{"num_hidden_layers": 14, "hidden_size": 256, "n_experts": 64, "experts_per_token": 2, "d_expert": 64, "d_shared_expert": 0, "hidden_act": "swiglu", "moe_layers": [1, 2, 3, 4, 5, 6, 7, 8, 9, 10, 11, 12, 13], "router_score": "softmax", "normalize_top_k": false, "routed_scale": 15.4, "balance_loss": 0.00504, "balance_bias": false, "router_cosine_scale": 10.0, "init_std_router": 0.00743, "lr_router": 0.00142, "vocab_size": 16384, "norm": "rmsnorm", "norm_eps": 1e-06, "tie_word_embeddings": false, "optimizer": "muon_variant", "learning_rate": 0.00166, "beta1": 0.9, "max_grad_norm": 1.0, "batch_tokens": 32768, "max_seq_len": 768, "train_tokens": 209400000, "max_steps": 6391, "dataset": "wikipedia_en"}
Below are experts of layer 11 (counted from 0) of a mixture-of-experts language model. Rows are named router (the router's row for the expert), gate (a neuron's input weights, with its number), up (a neuron's input weights, with its number) and show model dimensions 0-255. Each number is 128 + 24 x the weight over its row's rms, rounded and kept within 0 to 255. Numbers have three digits each.
After each expert's rows: a language model's description of what the expert responds to; "gets" lists some tokens that make up at least twice as much of what it gets as of all text. This comes from a sample of Wikipedia text that the model never trained on. Tokens count by the router's weight.

# expert 11
router:143105122133114146132122093169140091110140099149115115111162131118162138085086164158145119199111153162096131139141156140148159068119153121121111133109143110100110111133080088102165147142139125117166154149173137138125129111103122103102121114158080091167138163152125132106133110110094104137109120132137135102098115138117067129138164102145146154139098160152120157157163127161140113113124122124134145137105141143184172135103119145155171135125127123104127103128170144131111120100124105150096110128149136104133137185107137164121141111104140115178142146098123117156119122106147137114126121131104190124133129153142171160113105118096140129141180132108153114137135114153144130183168095103094126135115118100146122152095089133116084097110146115082138164135148163085117111101116121
gate1:105130095094132148126129149093184120128158136122145152144148100129132121133090140129147158152110160131111103123082139154133136130126134052129175209113070152131152142155149122126120143122149123120108111132133093133151118147086090111181106149106120139138176145124140097128093133107116144152162122141121124116154145123110139074145150112124111169110182130095096109137131137120108125103108073097124112108150121140188111144146118122122147138182143100080132099146116133112143134136110133137108084145162141154139128115124083121099172162113156106147129141157171153104137144146132175136126153153155133137151180143106135127110124155103135109135110092108143109099167149092125157108115121117166165135165143094124132073139097127137157161117130169132116127153117100142137140154124148
up1:113119129164098126145114183145112144089107135146107175110103151147160176158162145143111106144136094112155127113128105112149124108142130155130130101126157084116114136087124126143119120102107173143134103124124170147125197098163160144175136172150134109124122141125086119101163119098140129053080127122145132147140113148091122158139089106090130113142142142160171127125136127155120163131162140142117110138103159159121083118164147153090154097091127134127132155120120138149115197117139165114168150116119118121107111103153149120149134096158112156125145166106132121172103131103154135171114126114111099156122149124191125167133137079152127115106133097112103104136137115120122145161145131132094116153118147133133090142177145153153093110086117099152150095132126155109129128130144135
It responds to: Years, dates, scores and numeric cells in sports results tables and season headings, such as 2021, January, 1991.
gets: " |", " 1", " 2", ")", "201", "\""

# expert 41
router:171134109169134143136099150146156077112131109154126149123150175136132149134155142156153142135133133102121118102147126156100121091119096145138134108135163120100156111128090104087102095143097142114103105116156135109097164118104169151133161150092105131098141107126123137129136140100111130163099121135094129169135135131092127139174138168140129106113133176105134192145152100149137106137145141146165130134125077141200131081170110124153114136166174132110170143158163131123148151153113167134113130164174118113160096088146140120094112119101111126118132112167107137126144119130139101100119132147126171129145156153177137151080162121148167134144126124120151142138163117135121110124132161139138160160178149088145106152143181146105138110130143189145156111136132100106123111128147150
gate0:138135141057181097131101130152133130132135112119150118135136141153121156109140137114127180101112191093126081132093091127184145133172119158126147169080126122134108153131134114122129112153082135132045143116144152132144148143107115136132124157126118122154107145096127141103147107105136100157112105148138125121129124116161118114107129122063119104101137141110176116175093123140129133145108120115110131133138191137153129109115142106146130097153128103147130166127078125147097097142136079087113124100125146125135079127113139123110133123079131104130151131142147119126112156122062142170134118152143130125109104082136159141133155119135139096166147112142127122122133159125107100155131119106189162182123121074164125143108122173124118165118116135115110125108139126161106120148165095
up0:145172153125164107083116138113154109114083100148138161106122099145156092131156105094143099099144137136126090130102083083163096110106112158120147115120158157121119113117135157108102110155093148166096103151157138115152159145133119143146129138106121094135155111107115100133114116113137109145103095125129132152116096106101097100151111138132170157140100139113148106111134096143122146112115131089158145108122166184156133122171147126167124120097109141158123105156104181103098043145116139138132093085139135147173100130127090136116117130095119088127147131169179136123183140121082121141157112125144156103168131140145156099124171168123083116128133119127096103135130106136121102141108114128183113128129162167128137137130155143118112141129132091085125103143128140126110135158171127
It responds to: Initial or second letters of foreign and place names after a capital or word start, such as w in Mwangi, Twente, Guwahati.
gets: "w", "j", "g", "v", " F", "l"

# expert 0
router:159154153102143117118147107113158124132155147149117127130115084131131138100147159115157083176137134152092151146165113111141168101090140133126151083161106147099087132140158141108152174101148109138130147116137144149137140098137083090093144140157093083119117159119115107156133102152109078135127143080129117121126134138090116142112159083123165135131143137122156123105133128169160114152121192111151151130110138142144136183103155099138155124135155134152157120175125131074087126090126077121073142106148139099121139154132121154123144119156164161147131134105115141099124122108178146146106130132121100130154134133099100085104069133098148104101141115137167103115135122133141147154131141123120138141131116112144146131113099096207155097131120111125142153101114140110157123101111172
gate0:179132161131155090165143133139143144090175141113141153133092112119115126131121099080111119134091113137083167129166117139104157125137133107153107127142094086144099126178150140145113154150167159125141160112120102130154107126139118132142162144146143105127149136170137203127093135141099132154136125121183126138123093084123135131105169126115110080114104126112143131141131154117128153138141116124089102138170136132138127119112151112128121093151105165125128123107132119136141112128134111134089109114138145129117124145129153114141134056120144090105200131174150135091091114136167136162173151104135097089124185142142117103131120057116095128158169112138129126133131097114110114116162109104127138122171104175144114113134094136112145146125161120126137128123100117131117163188110088
up0:127159143167094107110142146134111145130133139077116135129137144166131162127144125135122131131157130115142104158122098129176118144113119143088108116140147174123147139119109112097138097110112133114111143118132143110114104142146136120118074119105135153120121123130104103094124123118160098118116130092173168113145122162118134125142160161138144126159131081141174135093095164132126111140105129156157121154167139121135116097146138172104130116112157141092095114144124124147119170110187155167131072111075106116134144157104143147161147114097072143057131134172113102127107145079143111145119140101121132147112125120143138117130156164101120172105136125127120140231114135152121095127134163142130146195144182150154138130109164106130123098141166095113142104146144135114138094097114130
It responds to: Nationality adjectives and proper-name modifiers before nouns, e.g. British, German, Lebanese forces, Chicago Cubs, Washington Post.
gets: " American", "ian", " British", " French", " United", "o"

# expert 54
router:129120111134160162116120099144120123138136119174102130122117107169154115095144173110167135160136152097141134130156133127123193105127135152083136129128130123109132083135122094136119152103117107151135148137128129128151117127111126118080134065154096102129131147130120138136142124145079094125127131102136168128122149146137094175089193100119152128135109127141136158111120131155178083142181153069132138152118130112163147173129158141146149096129140095151120143143131106134104151080113069165105112121159118096099142134133129140115137132110138176125071134076151110158124091083161135106104109136104156141093116136104128158103130142139149132120146129123159129118158128164107129144181092140134091152137138132158156131088089077136152119128120093100141137134123171111153121105135092
gate1:112128122146167146130099165132094116139126064077162152151165139149109130126156141140088153093140115104113120082129107132146138152152126097109144130123128110093126108095156114134153136120137134141089145063141170132140146193088150118154138156159158143135099115117144145112129146132102126117162148141094104135106106127113115181123133134139139154114176108130138138143176134103161135125138137138131119099167138184115145121114109153122118095131118116166119153157118158091102165122135143109085176142147079138144089103096101133147198107138113132185119116125164106097120123126089095123104089157095163139121099146136143143144164112121152166113179128135117107127132105176108111152135118140100111104145120073111100131120163113122090142115109105124099133143092122120136134132137129
up1:110121146142127104113167131108134111155092127117115110156113110151158137126145108094149071106119150183116128142146155081112114122117145127161084106135137123126122111138072142113116140088158152082115099137115135095141093119111139164115134120158182148128142122164105123144136130135121129121104117082120108129150174136094114166110169138059107112143062121135138120111131132130118101137136115125089119143135162124153130139170136123103141113105127149121133169129131126133152083095145147184133120088130151133100142106175143096090101178127167132072134165185133134084127118158097177119140124131146096098139152129141140128121118124112125100158119122112139145117138139099147120128142086103175137143162121198134148154141084125114136153154151129126122120083124104086122166107139137
It responds to: Separators and fragments in dense structured data, e.g. table pipes, semicolon-separated race results like Ret; or 21;, and InChI key letters.
gets: " |", ";", "ie", " -;", " /", " 1;"

# expert 48
router:141142165094108173139152092129099134119100140114109157101110130151143109093103111148094117150060142126109164143094152105105079151120125151132142092096147141114128100116141157128117136123176104106151117127122126121130048145175109116110112126149114116100121121108145119135124106125131130109117105151134119122119174156134129128110105127123068079177125119138130149138104097149135114148122103110190120141147120175114115178120150106087151123068129067113134094140111129139131118136163131112097126131114113117133121122142146142146125128150089134146163112103123140111179134075152117142133098131163130146098156165081147121133137160109135153086144105119137096131102156154118152141144144171124161077084163164112135152128113080130127087118144146111101116144111128149150099158141106
gate0:124123137161102132154159113099169130181119127126121100122129192129157133125062099087096099130144156169098105115115148103133141138137097103145103144127080145124121137111106096135156107142140139095118122132127111159090130134114146168188114142156170103126107135152135163131117131093124077147120134167128142143142154141134147154108120122095156107135108147146125056156143113133126108135096138107111121157125137150133118135088108113122163112138160112138120124100149098124195113157161136135095164140102166127098070126156118130144124092141137112157165128112179177148150113148078126124181106140150128135139130145098092131101123130111079132151128147123164119140137139113128095128135101158102105162136164139146120121101108095134162117165089138137176108141125158106149163141136131
up0:145193113114097147124124140158134102178106113149138117142136111124137133128115139088119101118218120139147125135140118120150139106192140127128116160182132098103161135136157091110128110143122121119122093088158111122065105158106135145142129093128143137190121123118103104142137123108129094153095104148134152114134138120107143096167114123155129120130123215148097138140141108133130119149121125135141141159088116123134155115147128154102162157135133116151129140126121124157142129171130135125123119159102165147114106101120088162130170132143103150135124119134123165166159123143091163093132079133150149078161210104130142101121092141152160160135105110128126115107093185103144164110119099146143138128101089137084124120123136122101108133163139139118144166117140119128112124105147122
It responds to: Articles and quantifying adjectives starting noun phrases in descriptive sentences, e.g. a marine gastropod, the only, every, largest, small team.
gets: " a", " first", " the", " two", " of", " new"

# expert 56
router:157120144132099152157118143104148110121107125117172088134119163157163113111072117130104127150109124149105104168120145114133126103101094122146113144170087136124101132139162121128150153074113081094168160145136130158102148114147098086133097097148089099156177103117118166135135087133111152113134160142127135104110112125117140154163133105121112112146112096122145095111123122170131121089101126128174148155118083143103149163114164139107095140101135129100131088187113108103136122145136116126141111118103117128164190179138133196109115124144138159113152141122121154094114114106148111087126125116113187142116166120140171099068125136130172110136127142099130104107125124147129156175137103156156167110095123138134144108133101110131090161128128124116097144141155137114132134159119153
gate1:120156117081155148172127124139117109134138164084146111115090124134128143123092111094144086099151157112105144137136149235150117097136134097104095141143120131133132183119166130107123137124123129114115126127117124115142141136118118154123138154158158131129138130157127137091130123121158143109120093115129145104125136125107137152149158142098134104134127143106124188078079157096145098124144129146134106128134123032115155147110150121142092128162119154111164131154115123081143123162130116129079161116105051110103113135118105127133106134130169110099149123145153130101123159127079101164150149118136077112126113172115095132129099095138162113154116115140127125107147134142151142143180140087138114108143083140156104169135104160134156140112119116105121109132117130148143113121087094
up1:136183139096148164171140121164157131133137158098145108130103130153155113117103092112121094116136141120090146167103151196135113130121124113096142162115090143153122085163139136054083136141171143119125141113117102106142098089095086111095124132149089117140113148168102145151115138150112150125113090147149181113160115123169138160134145121089187102123090131095122104091097145091118154114114123135109089145125125139126132129111135139113127147115103158122150126117092148111129153167127102130073164123099121119124150130163130164162127094106168094105146125161168137102137130133137106108145123092095146146101106133145126119119077125129125111108124116105141153093148145092159144107128122122120126100156126157159147168139106156116110122096168137120087128149131128113162178128119145
It responds to: Number words and numerals counting things, after over, about, of or $: three, several, 12 before ,000, 2.5 acres, 25 days, two-lane.
gets: " two", " three", " four", " 5", " 3", " 20"

# expert 32
router:095149161114139150152139061123106135116149083100091084103120149142136100113114157156152147150161167110155113163201145126128115154144122157130148109163126092132075115143130132131124135115120104106129135158159158124164107130137113145107097097168156147114133141139094087114096146104148112107135107128105101113150142147097120120116179116096166149109079108167106144143158095120140104153121139171138161136102152092126120145111127146122127111111146154110110090142138123139136126102094118126083093133133141090072141136140114135103135116117139146137078133142141146137148060169139105122131153098075107092124113109086128109111145159109140162123130127120090130145135163145082109148122107133126147137127156110121150168133088115117126086108140105105129110086142142094180096099125131
gate1:138107137148117103116137103148144050168100119111118138118092150094119128126107125131095130138165133128081152108137149155084163143154148071137151128134109126135173120108086118122143142109153125119161142163147120175124105097108141149124103120108122098136150097134126115138129115122166119150092127148132167111100101157137140075173135110096148191140108163130115126154113102129139091130121122114129128071115165125167126120108134166110124102095111142120135109130078122144107074154152122128123162145140123136154100117122139130118134102081125127136171129108119097089146141162153181085126128170135126149073157089160138129177127082113133130147131168120135154172186123151120140122162134148146075130128108108138123154097144148160125125085137136155144107138120112152124150124153139
up1:137155132136159112117167121127134167129146107113143109139135183110140141097080105151122125119113126170130100135149118135106132138121104143114201108128130099164118124135107111150098122107183080110145171155125135149192066135105085148113115130134150152095089149117133122113126118140138148138126116157102132128143143150086077103174107152108131131146114120094120114127088131120195129109130090199118135115176105126149144101099162118137131135085108153114144141138129125154108137105120138122122151132100131132134133111112193130123114168069100103095120100114079123124108110120162107122133096110130135111112150154112143117141157124074132123123134132119173134147126214131096133135148150147132092143153125133120154128086116164160133110122126086125119132145130101116121125115153160
It responds to: Commas attached to the end of a word, mainly after names and places: India, Berlin, Cole, schmidti, followed by and, which or who.
gets: ",", "),", "a,", "s,", "e,", "i,"

# expert 21
router:151147133150086116117096109141121093104114098147111094080119136145178120063110119104134156154090121184106149147165166120107151110152125147108096078175166127109128147107111104103142138112130127142143132160129169131096125134119104119172125112134089072097116111125103161115097136123100083133134119135124151139116114142112133137076170131123129126157146127123143116120158107187130123127137130124147139124140109134154167121110134127149164106109160171144156093168145109103089096154091104136125095118132138081127109157136164165157113140114172108119157140168081132145111130105132113106136151126107106165148138140198164114103110103130149123145143109107124095092129150121146137148152123125080103147137120130158175114151110122114115098138158149132161134150127145072111109144107132
gate1:130146162133081107136128126138134139065083054160154138125166115140193131100132128140137120138125109199150101105137118129119137128126115184118129133157131150144113127127149176189113101111121089141090153091135144157099121130153103122135139144156087140114158111147116161100138129144145128149136087112141113088155132108149158131105129129118138159186132175134117151106149165110099121121132140136123208134122138112163145134138112129107160190119139132096162119107153116149123136150152119107126166085134142115174109121106117103127086145107129140142143158133095142157148123153134110120118142134137084132161090141106147130116116154091124134143160097096111139144119100123138123137069095138130155137115111148124117124106149170154090110121147154094116156121084103143101098131133132
up1:077073110109161130133128118131110137161112151118093094100138162135127120090183137122151159094101111123131114111097122156091144106139133124076110091120134141108109151148142104118110149136131111158117065148112121126148167165143157072100107118154135115077149136142092149167129135129142125118108107179149139099134171139114098156108117134116130089134145123123145114123108094160092148085137122133093158132106122163112105104125115109159102129129127137101094121107146143127117130141132123130132114123139128112134112152126124104146167160130149131116179163108148137150120097126148131141077143124134108122101158148151111076075145191161104114125139113162157135113106125155141128157146134137190112085174129170094129104137089119141120159122154115129128170134129184097166144136162103
It responds to: Single capital letters or short capital pieces inside acronyms, call signs and Roman numerals, such as the O in COnaie, POW, XIV.
gets: "O", "A", "E", "I", " A", " O"

# expert 29
router:105109091097124139130123109136133117141104142137110103137102155150164115110112162114138141149139173117131101120128136152129132119129131119127127141155146128122141083109127098140151174110129090152137149142147200167121118148105122152107153092163159145127097133124126124151110086146120127121094113102157131103134134120097094114133140086123150137133125102174128116140150141101152065152138139124111190148109120092113141142105160136112167084131137117169127130144136099118103142099109058166127084107157148089143146134101132113146069117124129129122064118113133114147150075127139156086134101142100095124134123110113120124125107144141175128125130116106171097141173157183181108161150097147132112158140141173147131145095106158160145102093162142117123149105141150087140108081139137
gate1:145134099096121130054136115149100131087116118139120119130120142161100138130120138130131115104127119108107124147141141086137085139141125108133080137137175105145158112106171124163049092105118139116116140147116118132137160113114110115141128147112118079145115100124148116155151097122150171125123157080117175107115111156124138139161134145088133119123182135116107127169128122115065112096131099134121115135123155128100142133113104090114111112143128119092135101103131111106152114119103139154142148113167181082124089195145116106141106085156150165142118113145132154095139118121133130133133183133153184145193133168117145103133130138154190112115106133133117082145142111143141103143140083129124132145134098166130141150131100151104120141095141146136162123132070136163147149115115139
up1:116103151076092105152117137122172125097114130119155127125103120146114139109115081114143120178122128141130121159158126094116115116082130104130114177109119136127131117149099147145141143167161106113143146163107126136146126106143130114130139196137111113141142156161077118133119142139086094116140113195126082086116107112128120138119120112101140131131127122131110139093113164152096109122149136111087135137132136088128158131098094115077132122145139100126158142106101147141096176138078120143125107148110121161143157116112128014153098124125103104140176151129110103144121129126110161133106133111128100155141108107108129116170151095091130169163124083138117119163100126115161154149147132112115137145182149112107092102107114159127084124126113082122133130134158115157106091116130117
It responds to: Table cell separators, line breaks, section headings and sentence-ending punctuation, such as pipes in results tables and ==History==.
gets: " |", "\n", ".", " that", " of", "|"

# expert 7
router:158109121074133094148131117139104143158110142071115133152152085153108103121104094101127105155127132118097158141089103118089128105132145124134149106133171136128114101127143149102131162136129125117115139130109088118127162116159117096158114159167136100105088167134127131139152136150119094087179161115063146116143114133144151181146143077102154153138122133137174101119114134104145119089113133079160122117089152147108108141164141122134117142111108136138089074144128120080133119071137082115177152118130171127136131118133134116095118137127125172142136098101103111096106094130172131146158103134107088156131123114118089064140118134094153116129130117138141105115123124116126096134127166160104140141148110105128125113114107125138164071122151126145132149102151143107177179147135129
gate0:158120103152136122151117129138159146106148146131147157082116095104126124131103118149109141124152127144127096124138131138134115094155161141105092157120112123137142117111092147098189133112119137112084148125135089157158126169099134145138144138152119125156169144141134160144108135112098155145137133112165104125147135115095136116153113091158119093121103125140136174146088061151141133174094180147142143120115124146115118135155132130157093093141156174136109158176148166141153104144134136109098181122183115136100117106158105134133097108139145116091167141115130084063142174145108155078162140125122136111151131161168116100157136174110109072136146084135155093119109082142134125120144097118136129152093104107097120097175127122116141127149130107128118133089124150113112142138140168
up0:143122143100143121101117112156173108044118160091145098111112118147146142116134101150103160138093138142114117193118107140125097135133123127104115181125130108098118141134108124124146145073098173097135144151102101133104136100147121147174123089167164101102115123091123122166085113139161139063139149129113141128124127139164116146118107087133144118144102123170165139162129098137111114082158082137137135144132163160125093116091121142110121157134113122097114105156138091127148097130090116120137086165127088123130105127112126133133128128154118156108125123110150119120139141138132104151147142126096133127141156134118159157130105154118122170121137138149128086190138138121124112170139114131105218138110152160129106141114095086105108115134130116174122118127110152116125140161117187
It responds to: Suffix pieces that end adjectives or nouns in expository prose, often before -ism or -ity, such as -ic, -ical, -ative, -ary.
gets: "ic", "al", "ent", "ical", "ian", "ary"

# expert 46
router:146107154101125132135138142089127143157108158130174137113176104106144112076130105117126111129118091156168132139126119144131139099146126165119129107131115120083135121103150118080104122126103145153116118087149099086145157139157133140121140119138104115113109127126097118104107132136149130161128112110080148122100121114115135165118128129109157100110151134099116087099127092113165158126147155124112150123123080148130121117141140139125117112120111089124124113187121207053113171106141095114142118130111165104164162104149118134155105153108147162090095159134130139139147155163107121141155108091096127115178083142119101168109128115159150095163127101129128148149140142130139094158121140096139139167146123141143107115139145190180137134137093102071130141087117105095140162132099168
gate0:113119117122137125075098122179159127164124108121156064115151130099121148115118103195103112120172112112144141104120132144091122110154149128136140133140121100115120093124116128153122134151160143164106139137128112094127137145148116098152082144154124118099157128164141124077123150134152139146112121121109118102131118131088122157139074148111140079090133118106093130142087125103110094181135146153122118093139111113126117116135104102129121088147151085115138135081104130129201159147163147089132116084103157112112130127154090099113122108161113131125116127134143097152119130123110159094153166138143114064151137131137146134115137049129180089130109116115136143139129149098155146118137130098162143136129113100153134050120116134140117097117099101117093138103155100099128156128117132
up0:138124190167112094159148145094130169137163124170119141150105123166126148079142145099131125108091197123109107120092119117141122136103140135092114110105123133117140147140148128129156139098104083116194131118118133135122135119137133149113160110096133141127119095121119100135170119123156142119119150125128134158133156115153124120117181111141122142148133155117102121089152150216130133175127089137119140145128118143143130146081150146150136134139138103161101091135100136132094140095088128153104105115185140110139112129127079154114161129082124104126118133140111125136139103105096123088118096137109124171103143127151151116146140137165128129118161161131115103225154121117113128123117144155119110126078147158114125127151082092105112133154136158189119106137160112155117136125160120
It responds to: Short letter pieces, especially m, v, em, inside words and names after a stem like Har or Mar: Har(m), star(v)ation, Fle(m)ings, lawy(er).
gets: "m", "i", "r", "im", "am", "v"

# expert 31
router:138125131130128103148157142127136102117150103184096100096161164116120116095084156127133127168110168112162094131155185156143148075154092126135116133120118091110090145130136083150156148125131075120153144099162124167151105128129103128107138080158152137125133128109099086139128120082113128129145109098086117141146145132116104146093139112110161164143107139131124119129141087108142119128167118122131154150122136116137143137110156103154177121111174134169136141153118076110110149097100102148129107138095142085121145147103158172103146129114129168115109091129134150130160105088134147119117119152112104120133143122102153146186128132104156164102141138077122115144160158148129185169144086134167124137126164138148131143110101135127132101141145114075123119066127141119136084118116141
gate0:095114180146113135164135114128075102094123097114078125109130140169100113127168128168141132133123117098131113165147136136129118136151114146139120130135120164147115140119094175102131153134145128138090157107149118157130092102147105100150081135132177183092137136075132095176119118137143139076112129097151154143161142126117123117120144131132134108137114102126087121134107117099111110145126120130163147097086121127169174090138130177125120091111112133109151018145117117100128137128151150138132151105150103125120111103183117112133150111089118120151144130136119122064141130160133146140130127147177169117136121094086131133141126125123112159101105124097131096107134151150107125128127115131113160123151088137115131112073120162132082120158132123140126108110098069145127128122137114
up0:087125098161173128115135122113131125119110152120141117146134125122143121157143144106098154126127123156079157093107116117077134152130153112109133141082121071102120112206131113127102110134110122116118121162111150117163141142040130118082152134127069115181140112175089142092191119106110098133133108114114076143120131105153106132159136145139120121109129140137125158132144130152138136101170155111118110157177136137073113157140151090094176171146113155128152116126142145136133137139116125108136115090153153131113144161130110142135106105161104103141116138117137142162100140120150139163116126088101106112149126159179111154102159117137154127116159111124145139091135125160125128159161150144111116120118103125103114120138084095108146160112138131127164123144175169078149124119134122
It responds to: Colons, semicolons, table bars and dashes that separate fields in tables and lists, often after numbers, such as "Week 10:", "UFC 62:".
gets: ":", " |", "-", ";", " –", "s:"

# expert 53
router:116166145122156151164178159118153109145150129165134127107130113109084157117115104164105156125158134124162147123133125145125176122105121151124150113093114147139082147149129113132174147142129131120117098133141109121130130128159099133109122071172084141133133107128145101123162172168081141130123104127097095134165131130167099119096115129126159111131121101110181186129122153121151143127131118140108134123105169118134152066118154100156184170114140108162161162136149112137136143065141130143108127121113130092114170152127110149119158152152112131120090088104123119171164136096129126085153140124103122146129150137139108128151166157139143131080166164111136101120130163123109169157145129125113154130153139162110179149112114097091160113103161109083119101121124155154150101141111124
gate0:122134170186171116090126142129114119098143142134163127142097128127127128132139151114146164121170140143147146121151124123116119140105135135144110149100176138133115087163117154102098115081109104132115144081110158115124127111130108147094119136088075160129130154154153124149153134114058096144116110117101159157125150091182128092136152132154138089103132131131161130140129111102128105138129091132134128154126135132154155105139104141083150111111104120102122105120137152133141102142099117153100106115121111142112094128107156114098164133101104129167107128114095133144130152126137148215143118125130108178148112145117117157144144114066170133137103127120069150163128091117145140148128126106145143137130139165140132174138117070160155135146118162083097154148134145155100170137065104
up0:157117082120115142110141131173132143142118134116117153158158116139120123158117132123107122064128114139120125129157125143107141170156127143117123088133120130151124164122090112149145142125168098130159151178103122136135124132133103153142128122150129095095092156093134116106106105164132131120118052147142104138135079139113113161140092145110116140151133103168125130135168133153130102109150167084150158104157105139108104119101138100140059126142130117167143144106118136154161137119166058103119117120126118115127122111112142134087071140155118130152140128120172103100117117117149070138117188128127124146125107163142144165103108141136092104112163139145166162076119153121168117116151118141121124117158121117146127095061099144134138103113112066120131140127165142154161117156174124
It responds to: Dashes starting infobox field lines and field labels like Order:, Family:, Genre:, before entries such as Members: or Phylum:.
gets: "-", ":", "|", "=", ";", " •"

# expert 4
router:139128141149144131122108168127131135113096173110145136131140137113141124117097160177145126097099125105184116109129146135126089096152124130145113123170164106104160123108121112106106140106099163113096116153116111126108120115089149157196157131096115116153105090117124138116131154121164105147159115133087103177105144140089116118097144124161133117141183118094149143149133101136119162066148117104123144091124094104120135126157105124147099134172143133140178110140110094122138139116130128154134113096121096131177156127157114118155157117200144122096132135145124123101122107123136098112112146133149100133155176146166128173116132093145157156118109140155105137139122134127110112129155197123113129175141109149158107056137145132086106108115084129134136131161142097121127087175113130
gate1:133143164103132111129123135100162149101133169122105118127143120181132119116114138149120177144082082094105103111132155128127154120107203105095110133152120084133134162170134123110127155124157111185170127123115100094129115146137122139103139060106113124113117163133149131117119139155149133112133181139141118100127145114144116134113162144120162171105128140095144134142148149105128171112117146113117087131145137143126137145108096129144119113146134101154173106119127154119150068143117131139130085110137124153124081145112148177136141115134154119114119113108150139108123162104126123161111126118144126124123064125137142159103130140127084131128136116144170161178174122133117136115210078070143128125131145124153093095089118127127119138068144137148134112148089111126076123121102151
up1:142128139113132115137119129158140122117135183119100136186114146158084107140159147113151179174120168158148119099086115147134117133152129115124112127147119114105120114181155151106140141151132114162146146137154062093078084145126151142125104083099106162108143106159131083127147154159134147099148182124148159111119153133177131104080163105116127112188120142112190107134160153127144145107140157110088141144117117133134118094073135115126111120142164140155139089106119081116091125118112117150149117108131126132127110184123107143102160128123112128111149141110128133118122152082141097108115122136156122111140135111155154177136098118154105129110115127177098125161181089132120139118112104091121089129140151112138086126101141129121092135116128128115132131152120148116162112127087165
It responds to: Opening letter or short first piece of a word, often single capitals or lowercase letters after a space, hyphen or quote: D(ioxide), -c(ytoplasmic), V(AT), "B, ==T.
gets: " D", " b", " P", " C", " B", " d"

# expert 15
router:110126075137115107198123109115121151120110133160126095167140118121113137118157113133134112113156116104164133117086131113158107146109142080123130154096113129126147135109097078164128156128136140125140106144091119126192098156086133153131119127129190193138138164103120126149117081134161184112108137156137154177086161140125146103118132081109131146105125102131149079091116155142117113166123152130147146176131156097103119166103113135114081105155087134151101135103124114148124107148133132151183144124122129124128105130157108141125111132119081060099122119163119127145089110102115130147144125104146129108118136124139116143079137174147151075118130112146147142115163159143157116141120123125158124073100104157124133124119110082125152115145131150138115126103125107138101115119117096
gate1:128119116157139105169118120100143100120147127118109121112138120099079156120104127131149122126077143129121112146124099156136094119118113139136125114159178149120123125104128130157143131139092123121144106122144121061137129132150130149179129134099098128161092142121062129112101126108171128135145144180104122152095080148079116104125154155129119093103152118131125137137123130101141120108153142155134099112104080098157142124132128172206121097144125117114122085161125150125109105112121129149106179116122131128127121129140128122123102136153074137168135117069155112094089112154082168141155110118109114076087181098143122111129127095113129141102140123102114159188130129134123134132131110079117145120169127090113128130108164146141149153124110076189150162124109107132109161126098127
up1:120174134144158135116147084123119068104105193096146163140138139157103106120109144140119148115109151101131156122146126120143132112105111129133116154118134155112126157100121111103123124126112060109141140121092158117126091106142091121128167139106139062123116101128132130118109114104080116115115141132134127110129124138137166096148111126156132135141110069180107114168076109119123105140087107091152097123158097165094161139116132075117106185107164132109172173174097086132153127142126134134122114138143075120122129125130142152115103109124164109103104121130140129117085124181099094162109145117139150102159114191134132106124129145163107150096158130123114071122105127120127101129115101136110104119125141132152193126121170135153130130167125131136093125141130108145136123132135148
It responds to: Action verbs and prepositions linking clauses in narrative prose, like avoid after to, make, gave, during, without, for, with.
gets: " for", " with", " after", "ing", " of", " over"

# expert 25
router:136123094136091109148109085151112090123150106124116146145137141157151165100139138127124154118155135120097131116132103142125174111141086095099100099154135102123132151158118073099117114113105137098146143100159190112103106124096174129119172078093082147091127128170148165125132135127092112146127090125126106141102114123111134113167177123091139094114118143089091159155136097147137074127103140137116121119106102089162116081125121114183122124159152156130109112137183101142089107132128090136107114116123158113143116134134127104165118100100161140092146145157148135126108135142145104089092137142108122116107152129160118132090122104088149113106160109139140150093160148112186125141143142157150122175143108098149142115127163125151125139121132121106153126132138107092136079110171131
gate1:142137098149084105151132113109152106148141139084149142116165130131117150182071117133111134100137103132158145124127106121125127177164106142150182124111105096132129148131074146105140110124120151121148163092129147138127105148123127101109111155084067140121100148146154120135172137133133094117123103150158137141103138108122116119121124123108128133115157124099121102127139108176126108160152120110202086155146167096141115124128136151131139125139115140147142120142151170150111095188155133105152151119167177123162141149108140154145183120084137135101190145117152133133128129126148159124119106133142139107113162110133138100140135135110124148152139192158153144129098147133169129116125154133135157109075159095090144160140138107096105159064152137152094156123137159158148113129110099
up1:117142123108133107148098084137142140117130129102132138119140164119125135133094151151117142138136089137139117129044155124117144127169100117147118134108140135144108135154125161117167095110096103123141112101158107161154121139118119098117122161175135142131140125132153098176143123131106107125153109109137127148106156120143146118125139160151107154145102124098105096091132137118120110143098149137171118146145165115117132139144135134125127128125126121145193108148109184141073096192160130107127131102174137138178097140131169137100147109070126089143183101121177140091142155141139150134110134116145156118123130116116097100153125130147174121174142127117129141112130123148139153123113084127139139130122120094122177090194181124077135156134164117190098156123160153130143143134080133
It responds to: Single capital letters or first pieces that begin personal names, often after a table bar in sports squads, such as R-éver, T-riston, Gian.
gets: " S", " T", " H", " R", " N", " M"